From a checkpoint of a small mixture-of-experts model trained on Wikipedia.
Training: a variant of SOAP for the experts, 451M tokens, 6876 steps.
Below are experts of layer 3 (counted from 0) of a mixture-of-experts language model. Rows are named router (the router's row for the expert), gate (a neuron's input weights, with its number), up (a neuron's input weights, with its number) and show model dimensions 0-159. Each number is 50 + 10 x the weight over its row's rms, rounded and kept within 0 to 99.
Before each expert's rows: "comes after" lists some tokens at least twice as common just before its tokens as in all text. This comes from a sample of Wikipedia text that the model never trained on. Tokens count by the router's weight.

# expert 7
comes after: "\n", " S", ".", " s", " (", "S"
router:38 55 60 52 60 38 39 52 61 60 53 51 45 65 63 44 29 59 58 43 68 48 44 54 58 46 57 54 36 64 48 60 45 42 48 49 50 51 53 37 38 55 45 77 52 47 52 43 53 66 52 53 44 42 58 55 60 51 33 52 50 51 54 50 59 28 23 41 46 60 45 59 51 42 55 31 49 42 54 48 53 56 43 65 42 36 46 35 45 49 58 44 46 57 52 37 62 45 37 58 47 53 66 61 35 45 46 54 38 55 64 51 50 56 41 54 37 60 68 62 44 79 53 41 46 48 42 56 65 72 45 56 54 56 56 50 28 72 65 51 62 52 40 47 44 47 57 41 54 51 62 40 31 51 34 49 26 37 48 51
gate0:56 46 59 60 49 62 65 71 43 31 57 55 45 61 57 40 50 54 53 54 47 40 52 55 49 58 44 51 44 45 74 46 61 54 52 47 54 62 51 36 56 63 55 46 53 64 74 38 47 63 46 56 44 48 34 43 54 39 28 46 61 54 57 65 40 56 42 28 42 58 55 36 34 61 49 64 39 37 44 54 38 38 53 66 59 57 55 49 48 45 53 56 40 45 77 56 51 36 37 37 53 49 54 58 39 61 58 42 65 43 66 50 48 46 54 34 59 47 44 51 59 58 62 46 55 43 36 70 42 60 47 45 66 46 55 26 50 38 46 53 37 60 47 37 38 57 51 45 43 36 56 67 63 57 72 57 58 60 52 50
up0:46 45 57 57 43 52 55 58 61 64 46 60 35 64 50 42 37 49 39 54 60 44 64 58 40 53 60 58 60 40 62 54 44 47 49 30 35 51 35 45 66 47 46 59 42 57 50 53 44 56 39 70 63 36 52 47 30 39 41 58 62 51 72 41 21 45 55 62 45 65 47 78 40 45 38 47 55 48 38 47 39 40 57 45 51 53 77 45 54 63 40 56 53 44 54 56 46 24 38 28 42 60 53 54 47 54 36 48 55 55 56 49 45 45 47 47 31 47 53 51 46 71 55 36 43 57 41 40 49 63 60 36 43 48 41 37 42 39 39 34 34 40 59 56 58 43 37 36 49 53 54 54 53 40 50 53 44 49 52 49
gate1:59 46 50 74 61 46 73 47 53 37 49 63 35 45 53 34 41 51 60 60 65 29 49 50 61 55 48 50 59 57 50 43 59 32 45 36 59 53 44 45 57 38 65 56 40 47 55 66 48 64 46 61 39 34 57 48 63 73 44 42 42 58 40 55 70 65 54 33 62 54 68 53 47 45 40 48 43 47 54 41 40 37 66 34 55 57 60 37 48 57 59 67 50 49 55 46 49 57 53 37 55 64 39 65 47 43 60 39 47 43 47 62 44 50 56 51 54 50 53 54 50 36 42 49 61 61 48 53 46 61 61 47 65 51 66 57 55 56 34 58 47 74 52 46 42 70 56 49 63 48 65 48 52 40 30 62 66 60 38 61
up1:56 53 74 64 54 54 53 31 53 55 63 55 64 56 49 54 57 39 39 65 44 57 47 76 43 51 54 43 49 62 42 50 52 28 60 49 43 57 54 66 46 55 55 49 39 30 26 50 64 38 40 56 36 32 46 42 47 46 58 51 46 33 62 36 49 44 40 51 51 62 57 44 49 38 34 48 70 57 55 59 47 53 46 52 55 48 45 47 49 37 66 50 50 60 44 42 56 28 60 25 54 68 48 41 59 71 55 59 33 46 55 53 70 47 42 47 49 42 51 45 37 46 48 53 33 40 50 43 59 70 49 51 59 66 39 48 36 43 36 38 51 48 55 58 61 51 62 55 54 61 31 64 51 38 50 51 52 61 57 56

# expert 1
comes after: " |", "\"", ")", " /", " Albums", "a"
router:57 50 78 63 40 45 59 62 64 53 51 38 46 66 42 48 51 54 70 54 58 50 39 37 63 63 36 55 42 49 57 57 41 32 69 61 51 61 50 39 49 54 46 58 34 55 63 53 61 49 44 61 46 66 51 44 50 44 58 72 58 41 66 47 31 34 38 45 70 56 64 41 50 43 45 55 41 64 57 41 41 65 36 36 56 44 55 38 36 62 42 65 39 71 45 43 48 67 35 35 56 50 54 52 52 48 56 47 51 41 25 64 38 45 46 53 61 40 64 44 53 44 36 35 51 49 43 34 62 56 51 46 52 60 45 47 40 56 39 55 49 44 40 59 56 62 60 41 51 43 38 45 54 43 45 60 44 47 52 64
gate0:65 43 35 46 52 49 64 34 39 50 59 48 61 39 44 62 35 51 47 40 23 39 51 61 46 65 37 45 47 67 53 48 49 53 51 52 54 42 57 58 53 66 40 46 51 39 56 46 47 33 54 57 53 45 42 57 62 46 54 55 33 30 51 51 50 39 45 59 51 61 67 41 40 20 43 53 43 53 40 35 56 54 49 44 46 57 61 37 36 22 52 40 65 46 45 39 51 46 65 41 49 40 26 56 42 45 38 38 32 54 39 52 55 48 38 60 39 54 64 42 57 58 36 49 61 65 47 45 55 42 53 54 48 45 40 58 58 56 65 69 49 36 58 38 54 58 46 54 41 48 44 57 44 62 67 52 64 56 41 68
up0:38 43 50 40 53 41 47 57 48 40 55 55 41 55 59 75 61 42 39 50 28 63 51 59 48 68 48 60 52 31 38 52 40 69 58 63 47 40 55 57 64 58 57 48 23 49 47 47 65 49 41 61 43 43 78 55 63 65 73 52 51 56 69 48 48 47 51 46 26 49 47 54 61 57 44 60 56 53 50 54 49 59 44 47 52 50 40 54 59 43 54 47 41 50 36 57 46 48 43 56 35 36 34 68 61 34 51 52 34 50 50 30 56 50 44 59 30 46 56 40 34 55 41 60 48 44 52 34 60 45 42 43 57 62 58 35 44 47 62 47 60 64 44 53 49 43 54 43 53 62 53 44 71 52 46 57 52 29 46 42
gate1:51 62 40 42 50 48 50 40 37 40 55 45 50 53 56 64 48 34 46 59 38 53 44 64 64 54 61 46 47 48 52 39 42 37 58 47 51 44 56 30 55 51 44 44 45 54 61 55 36 46 66 61 60 55 57 41 47 46 68 66 42 45 53 51 49 43 64 57 73 67 34 54 61 42 38 57 43 56 53 40 39 50 60 29 36 63 48 50 64 32 43 66 44 52 51 47 65 36 53 36 31 43 54 66 45 66 30 56 57 46 73 48 51 42 38 50 50 49 52 35 59 54 61 59 76 63 45 53 55 33 49 53 48 42 45 41 55 50 37 60 48 52 56 57 54 41 64 52 41 48 57 37 54 39 47 32 20 52 38 59
up1:61 34 56 67 63 48 32 43 56 36 48 61 33 37 53 49 48 43 56 61 59 58 45 38 41 53 51 70 46 42 57 40 35 58 52 43 66 74 40 54 59 53 40 43 64 43 35 58 42 48 33 53 49 29 54 46 51 52 48 55 47 33 47 57 38 53 43 60 71 32 63 52 51 54 45 48 51 43 58 51 47 38 54 33 47 43 61 45 49 55 56 39 51 38 47 43 51 52 65 41 64 64 62 47 46 64 62 47 57 28 59 50 66 38 48 54 47 47 54 46 64 43 57 77 42 43 64 47 55 56 38 52 35 31 50 52 55 46 38 70 68 40 40 48 53 52 36 41 55 42 53 48 41 47 57 31 46 39 55 30

# expert 6
comes after: " to", ",", " and", " was", " he", " He"
router:46 58 41 47 44 50 35 59 72 34 55 60 71 47 33 52 29 50 75 39 55 49 43 62 47 48 28 46 49 46 31 52 59 33 48 58 48 62 55 36 45 61 46 41 68 55 46 43 47 43 58 53 35 57 57 54 40 49 54 48 68 22 36 49 61 41 52 36 50 51 54 50 53 46 47 38 45 58 52 40 45 46 35 51 54 46 37 47 47 39 53 61 48 60 58 53 34 58 36 38 48 69 52 62 38 50 62 52 64 54 39 57 43 55 46 62 51 37 66 45 30 40 37 55 57 39 60 37 47 39 59 39 64 59 44 68 51 63 64 52 62 38 45 46 47 53 52 40 61 34 62 38 44 39 46 56 42 51 41 45
gate0:55 51 45 58 64 60 52 37 50 62 66 47 30 58 43 42 41 78 36 51 51 36 44 43 37 45 60 39 54 45 60 38 63 56 77 35 29 53 56 60 46 60 31 35 52 45 50 39 44 23 50 45 58 58 58 57 45 63 48 27 46 59 39 50 52 56 62 48 48 49 41 68 52 44 53 51 44 50 44 61 51 41 35 57 55 64 46 45 46 57 43 37 41 43 42 49 78 43 48 49 53 35 44 47 48 59 67 56 65 52 55 53 72 58 66 55 53 55 57 49 59 38 68 43 61 37 47 54 51 60 42 48 70 43 48 53 32 37 49 55 64 48 40 55 52 34 52 44 58 58 56 44 39 48 42 47 51 39 48 56
up0:60 64 54 51 46 53 52 73 45 48 54 42 57 36 53 52 57 53 35 43 60 27 52 52 40 52 44 54 54 63 51 52 44 54 31 46 52 54 59 48 55 41 53 53 44 49 52 47 46 56 38 49 39 65 36 54 62 54 49 61 66 49 38 18 56 55 50 59 36 56 47 48 36 42 50 36 64 38 55 67 45 48 34 46 42 59 42 50 45 55 63 52 67 50 58 52 31 39 58 59 41 43 58 43 67 41 57 30 25 40 57 46 57 41 37 39 63 55 41 65 54 55 59 66 58 57 54 52 42 64 47 53 37 52 50 50 67 73 54 52 50 43 50 47 38 54 42 49 17 49 53 60 48 54 63 24 47 55 63 53
gate1:54 67 46 60 46 53 45 34 43 59 54 63 38 51 33 53 54 51 48 35 35 54 37 43 54 60 74 44 63 66 49 24 46 76 53 59 60 67 30 58 47 50 60 54 65 46 46 50 39 59 40 64 53 33 41 41 42 46 62 56 42 63 52 29 33 59 45 48 55 56 50 51 55 40 45 59 45 58 39 61 55 53 53 44 45 39 40 55 43 57 54 48 54 30 52 52 40 44 64 55 36 47 57 32 39 56 70 33 69 45 47 43 57 60 52 65 43 48 60 50 59 50 58 39 37 47 58 51 67 57 60 61 55 50 60 66 51 44 65 47 50 56 36 53 47 44 40 39 51 52 53 48 47 63 50 46 31 25 58 52
up1:41 50 67 58 57 37 39 58 48 47 45 63 46 43 64 24 74 47 51 36 50 38 35 56 54 51 47 44 57 56 45 49 69 37 43 52 60 59 43 41 63 48 63 52 56 55 26 68 52 46 48 29 61 51 50 47 48 41 33 48 27 41 51 45 38 39 50 52 58 63 50 52 38 47 60 55 36 54 50 48 47 59 37 33 52 32 67 49 43 51 47 44 61 50 52 55 47 52 53 64 33 64 34 53 53 48 40 45 65 35 38 67 49 47 47 51 57 47 56 58 35 73 46 33 59 80 29 61 63 53 52 55 61 45 60 60 40 52 52 49 42 47 35 47 43 50 56 57 43 48 52 61 57 53 53 51 55 63 44 35

# expert 13
comes after: " |", "–", ".", ",", ":", " ("
router:47 50 66 44 47 37 55 59 55 58 63 59 66 78 36 44 48 46 50 54 42 52 50 55 50 54 30 52 52 44 55 55 52 42 54 50 42 58 58 49 48 65 33 39 55 55 48 49 33 42 48 72 51 47 49 76 50 65 27 60 64 49 42 49 61 30 56 50 40 50 38 49 32 50 31 43 44 61 76 41 48 72 53 48 65 49 51 49 51 51 35 51 43 48 72 60 54 56 43 44 48 49 48 53 47 63 48 33 41 62 34 59 45 57 47 67 45 53 42 54 39 54 58 44 56 48 48 26 63 57 32 43 43 40 59 61 43 59 40 58 42 50 43 60 41 64 55 29 37 45 43 50 54 50 62 66 50 45 45 43
gate0:43 49 51 56 38 42 47 43 25 47 65 72 36 68 42 45 48 50 51 59 41 54 60 52 61 51 60 59 54 28 37 65 49 40 53 43 57 45 31 50 44 55 57 61 46 47 49 57 43 45 67 58 65 63 63 57 36 58 48 48 60 60 68 35 53 52 47 58 34 46 62 32 49 50 32 48 33 55 27 42 49 60 37 39 68 32 50 55 41 53 54 68 38 40 54 40 37 53 51 63 51 45 38 65 33 49 49 63 42 50 61 55 51 43 49 59 47 63 42 48 58 46 36 55 45 54 42 40 54 48 66 61 57 65 70 59 52 57 42 70 52 28 62 45 53 50 47 46 47 58 49 49 52 46 51 37 50 45 55 68
up0:45 53 46 67 44 59 54 55 63 75 31 36 56 45 57 50 68 51 50 32 80 58 62 45 50 36 60 51 48 53 56 38 49 36 61 54 48 51 50 41 28 53 55 31 39 74 54 47 50 41 64 31 35 45 38 45 53 61 45 58 53 57 38 57 67 47 38 40 47 46 51 61 46 59 57 54 49 37 47 41 49 54 60 58 39 55 51 47 52 50 48 44 47 61 52 36 44 38 43 48 37 49 61 46 53 40 42 56 52 28 41 33 56 51 50 51 42 55 46 57 37 68 56 37 54 35 68 45 57 36 46 46 23 46 39 48 45 62 52 42 52 70 48 64 46 45 67 65 49 48 43 63 58 51 48 48 36 64 54 41
gate1:66 45 36 46 49 52 53 63 66 56 72 56 42 54 56 51 53 47 48 54 43 65 40 51 58 50 48 45 47 70 49 41 60 58 64 32 42 54 47 60 60 42 56 40 54 59 29 59 62 48 42 41 50 57 51 62 71 60 62 50 49 46 50 35 49 53 67 51 51 57 68 42 44 54 50 29 37 50 43 43 31 47 53 25 30 46 42 40 46 60 51 65 54 39 55 74 47 36 27 42 54 55 63 46 47 66 59 19 62 43 59 44 39 52 46 51 51 52 48 47 36 44 50 41 57 61 49 49 60 46 43 41 34 28 66 55 48 53 41 46 52 48 56 47 42 60 51 48 41 57 41 45 50 38 39 52 71 40 51 37
up1:81 56 41 73 40 38 38 42 60 46 44 45 41 59 50 47 57 37 54 52 47 35 49 46 30 69 56 69 70 63 53 56 54 45 42 47 55 37 56 49 48 55 59 24 57 60 44 55 43 46 54 65 58 42 41 54 62 53 48 49 36 56 54 57 44 51 60 38 49 52 47 54 45 49 53 48 37 53 63 42 64 55 46 49 53 13 66 37 48 61 46 35 41 44 60 54 32 39 56 59 53 71 53 56 48 52 44 56 58 41 56 60 52 45 34 53 55 48 63 61 36 45 48 53 49 37 40 42 62 55 52 46 45 43 36 42 50 41 59 30 67 59 41 50 63 46 58 49 44 48 57 51 62 34 54 49 41 35 49 31

# expert 5
comes after: "\n", " 1", "\n ", ")", " 2", " 3"
router:40 45 61 56 60 53 54 69 45 63 58 41 35 50 56 63 47 56 63 51 53 58 43 57 69 36 49 54 29 62 56 59 45 54 64 55 39 63 38 32 38 41 52 56 57 61 39 32 55 41 75 52 44 68 46 65 41 62 50 44 38 34 58 47 37 52 54 57 46 39 50 43 36 44 24 46 43 67 65 52 57 54 46 47 50 52 42 42 54 64 48 50 32 46 46 47 40 49 46 54 54 60 52 56 58 44 55 53 44 53 30 65 49 40 64 60 47 48 47 47 52 50 62 55 51 39 61 45 62 43 53 56 43 42 59 51 30 39 35 69 49 43 52 59 44 42 45 37 48 40 46 32 28 60 41 67 37 72 49 60
gate0:52 52 42 44 55 66 62 50 30 51 37 46 57 59 62 68 40 51 74 39 31 55 50 48 48 75 47 51 65 46 39 30 47 54 39 52 64 68 38 56 57 46 49 39 44 57 49 60 52 49 50 60 52 60 62 36 57 45 40 53 48 49 64 56 46 47 59 51 55 61 49 28 36 54 61 48 41 52 53 53 53 59 65 40 64 46 65 62 39 37 58 48 23 47 60 61 51 48 33 62 27 57 41 52 60 54 44 56 53 45 38 46 68 57 48 56 38 52 51 66 38 60 31 61 37 69 42 37 60 33 51 43 37 44 37 51 52 40 53 46 60 34 46 51 42 52 60 54 49 54 48 42 51 45 58 41 40 56 34 47
up0:40 47 37 41 40 46 56 50 48 52 57 73 41 36 34 50 55 54 42 53 47 44 51 36 58 42 50 49 54 48 47 65 28 29 53 66 51 51 46 55 52 46 62 66 63 57 45 36 61 37 34 42 45 48 45 63 44 37 40 61 51 51 41 63 55 54 57 53 51 67 47 67 49 56 38 61 54 43 52 35 47 38 40 42 59 54 36 49 51 26 45 45 56 56 64 54 57 42 56 56 45 60 55 50 60 65 36 33 44 28 42 35 47 39 33 40 60 67 26 32 57 36 48 43 63 53 60 45 48 67 44 64 49 47 50 66 60 62 68 50 71 43 46 66 45 44 49 52 61 51 51 42 50 50 45 60 41 43 63 43
gate1:58 67 58 33 35 48 49 50 47 47 51 41 47 36 60 61 50 56 45 38 52 57 37 45 65 35 45 60 52 62 53 52 31 55 40 63 49 48 49 44 65 46 43 46 64 52 69 37 34 34 58 59 52 48 42 49 60 56 44 53 63 42 55 48 44 50 29 56 68 71 51 40 51 45 51 60 57 49 64 56 46 45 52 38 49 46 25 45 52 72 58 39 37 54 37 26 57 54 33 67 40 55 54 50 47 39 55 63 44 56 38 27 62 36 59 45 54 50 52 50 53 53 60 57 53 58 36 65 44 57 54 65 49 49 31 60 43 44 42 40 36 48 39 55 25 47 65 45 39 57 46 51 35 53 40 57 35 56 48 53
up1:48 33 55 58 53 46 65 49 36 39 60 49 56 54 35 51 70 46 65 68 73 41 57 55 51 64 41 29 52 45 50 44 49 45 49 57 35 57 52 64 40 45 63 54 60 38 31 61 51 49 37 35 66 52 61 34 51 47 63 43 45 43 49 59 43 52 50 52 43 55 48 41 63 60 32 45 52 56 42 33 66 58 43 55 32 62 62 67 54 53 61 41 40 55 42 61 64 45 34 31 62 41 62 47 52 56 68 60 39 51 67 50 33 58 38 63 33 51 56 45 41 52 45 53 51 45 57 36 47 54 50 55 44 63 49 52 63 57 44 58 52 49 31 40 53 45 54 58 43 49 69 59 37 64 59 54 73 47 47 51

# expert 11
comes after: "|", " C", " P", "-", " |", "C"
router:47 53 46 65 52 58 48 57 62 54 58 47 50 80 39 59 47 62 53 39 53 48 54 47 63 60 54 32 51 58 64 60 53 63 42 51 59 46 54 38 47 62 53 51 47 47 50 40 40 51 60 60 41 48 69 73 44 44 40 56 53 59 45 35 55 45 56 48 57 54 30 53 45 49 58 43 39 51 64 54 61 46 26 50 55 37 39 32 59 53 25 44 51 34 41 46 45 49 58 55 46 60 68 65 55 66 55 37 44 65 46 48 49 37 46 45 39 62 53 56 48 45 57 25 55 48 79 49 54 62 44 38 43 47 42 38 27 44 48 52 52 62 46 30 47 46 41 48 47 52 49 27 38 32 49 63 40 52 60 52
gate6:51 46 34 56 55 50 39 38 55 64 54 52 27 41 54 49 32 44 55 36 46 53 46 54 62 42 55 45 43 61 58 43 55 40 44 32 39 45 63 40 55 38 40 67 56 44 46 51 67 58 47 51 48 50 44 38 46 50 39 58 66 46 51 50 43 36 39 51 51 38 58 40 64 54 33 47 25 64 36 62 60 43 57 36 46 46 32 47 49 63 56 39 49 47 34 52 47 61 56 64 54 53 43 45 38 62 44 45 32 37 62 50 65 32 50 38 58 45 58 55 54 55 41 47 62 52 29 47 31 55 63 55 50 42 46 30 46 65 37 72 43 46 45 31 36 65 70 50 49 46 44 33 49 53 56 54 46 57 72 50
up6:41 62 25 60 39 48 43 41 47 55 39 61 30 52 63 34 34 33 51 55 71 58 63 34 59 68 49 64 52 23 51 47 66 60 73 42 75 47 35 56 47 60 43 50 50 41 41 54 58 57 42 41 46 32 61 27 48 54 63 58 47 50 38 60 56 33 46 39 51 40 47 33 35 73 51 46 48 58 48 47 62 52 57 38 53 43 51 59 58 51 55 43 47 61 45 45 63 54 40 55 41 69 54 39 43 56 43 65 53 61 44 35 54 63 54 40 50 52 41 47 59 60 41 50 46 59 53 57 51 55 48 49 42 56 58 57 51 59 32 40 47 40 60 56 51 68 56 54 59 55 57 60 47 52 62 48 48 43 54 48
gate7:53 58 49 39 45 46 43 69 42 53 39 71 52 49 62 47 43 56 69 49 44 49 62 43 59 45 35 52 48 47 53 61 53 33 54 49 71 48 59 72 42 51 52 54 52 48 43 64 40 50 51 41 43 70 59 64 39 46 48 55 27 57 47 52 53 36 53 41 52 28 48 49 55 55 52 43 50 62 52 64 40 60 48 50 54 32 47 53 35 49 53 73 57 39 31 49 46 47 51 53 62 45 43 39 55 27 66 74 44 52 33 52 59 49 53 58 47 58 55 46 62 43 46 65 64 44 63 50 44 40 42 39 46 59 50 51 32 47 50 59 49 70 57 63 27 34 36 65 39 44 29 37 41 49 56 51 53 59 44 59
up7:47 44 44 44 26 28 57 45 56 50 66 40 31 52 61 33 52 32 38 52 49 41 64 36 38 49 38 32 30 54 26 54 38 49 41 45 52 50 38 48 55 59 54 54 49 61 55 60 42 66 48 40 49 43 48 67 48 56 46 42 51 60 47 56 52 61 57 56 39 51 59 49 67 45 54 36 58 52 31 50 43 38 59 39 30 61 65 48 51 65 43 56 46 39 50 38 57 49 44 33 54 43 56 68 62 42 61 46 48 59 55 46 48 71 63 59 39 53 32 54 63 41 36 38 60 49 45 41 41 47 54 64 68 58 65 43 54 41 60 62 47 48 53 45 61 55 30 54 48 39 64 44 49 41 55 65 63 63 48 55

# expert 10
comes after: " of", " in", " to", " for", " with", ","
router:60 70 73 32 43 62 40 58 57 64 47 42 51 60 53 52 54 56 60 53 44 56 53 61 53 59 52 49 27 57 50 55 55 46 26 70 53 51 54 44 37 61 51 59 64 60 51 47 48 38 64 46 56 64 37 51 43 41 41 54 59 37 67 46 56 44 43 45 40 42 49 56 47 52 44 41 37 50 52 37 35 70 53 51 67 52 51 39 67 70 42 74 25 55 51 48 50 60 41 44 53 37 61 46 56 51 59 48 44 55 52 58 47 63 42 54 46 48 62 43 46 60 38 48 65 37 70 44 53 57 62 59 57 47 68 49 52 56 63 57 32 37 41 45 50 44 48 42 32 30 50 38 43 31 42 64 49 52 47 44
gate6:49 41 40 54 78 63 68 51 52 29 60 41 55 58 37 54 41 42 39 42 48 57 66 27 50 60 40 71 61 48 63 66 45 40 34 56 60 47 55 56 47 44 44 58 69 51 52 43 57 60 49 57 56 45 52 51 34 36 44 32 47 44 58 70 52 53 41 47 55 49 60 48 58 39 36 60 49 55 37 43 45 54 51 71 59 50 44 45 35 61 73 35 40 49 41 60 42 43 51 55 39 37 33 38 50 58 41 54 63 46 49 35 56 51 52 69 55 60 68 39 46 31 51 52 37 47 49 34 50 43 61 64 55 40 42 54 43 46 58 43 62 35 46 58 60 52 64 61 42 53 41 46 57 57 53 40 37 59 42 44
up6:51 51 41 52 55 50 56 55 59 47 47 46 65 51 50 57 47 44 45 54 60 55 61 36 60 60 57 53 47 58 48 57 45 44 39 54 41 61 55 47 58 62 42 54 62 57 73 63 68 57 53 67 69 57 63 49 40 57 48 53 50 46 46 46 47 44 52 41 51 56 73 51 65 41 38 58 42 28 34 47 61 34 54 56 53 44 55 54 37 64 62 45 30 33 35 44 49 57 40 49 49 29 23 36 70 45 60 37 68 59 52 47 51 58 53 60 67 54 48 41 63 46 45 38 48 58 59 46 30 33 63 53 51 49 57 58 55 44 65 31 49 41 49 74 45 57 55 46 45 57 55 47 46 37 38 27 56 53 61 35
gate7:38 41 48 59 65 40 71 57 57 35 54 67 41 55 49 49 52 72 56 50 69 59 51 43 61 39 51 66 39 62 68 38 53 48 43 55 34 71 46 40 58 45 55 40 55 40 53 36 54 54 63 75 42 48 25 45 48 53 51 60 59 45 36 55 47 29 46 40 50 54 53 57 58 55 52 47 41 60 30 57 60 50 33 43 57 51 46 33 46 65 57 53 51 56 49 45 60 42 59 51 58 57 58 46 40 41 44 56 60 64 54 60 45 35 46 42 45 44 44 45 34 35 65 45 72 37 49 39 44 58 65 53 53 54 45 55 61 56 57 55 43 75 43 44 62 52 66 51 54 48 66 38 39 37 41 48 42 63 45 51
up7:59 60 40 38 31 61 32 45 54 60 48 35 53 59 74 73 53 43 51 67 45 51 50 56 38 54 47 48 49 43 37 63 53 52 46 39 61 38 71 53 52 46 41 72 60 54 39 57 50 43 50 59 63 56 75 39 65 58 45 38 47 57 54 58 20 58 65 55 38 43 37 58 58 59 51 43 56 54 57 49 49 44 62 60 50 46 59 53 35 39 45 52 33 55 62 63 69 51 49 45 42 44 49 54 53 55 56 53 31 32 47 55 62 40 24 65 57 47 40 50 67 56 63 60 45 52 56 69 68 46 43 56 45 44 54 43 44 44 49 65 33 52 64 46 56 47 40 52 49 41 41 45 53 50 44 42 58 47 45 46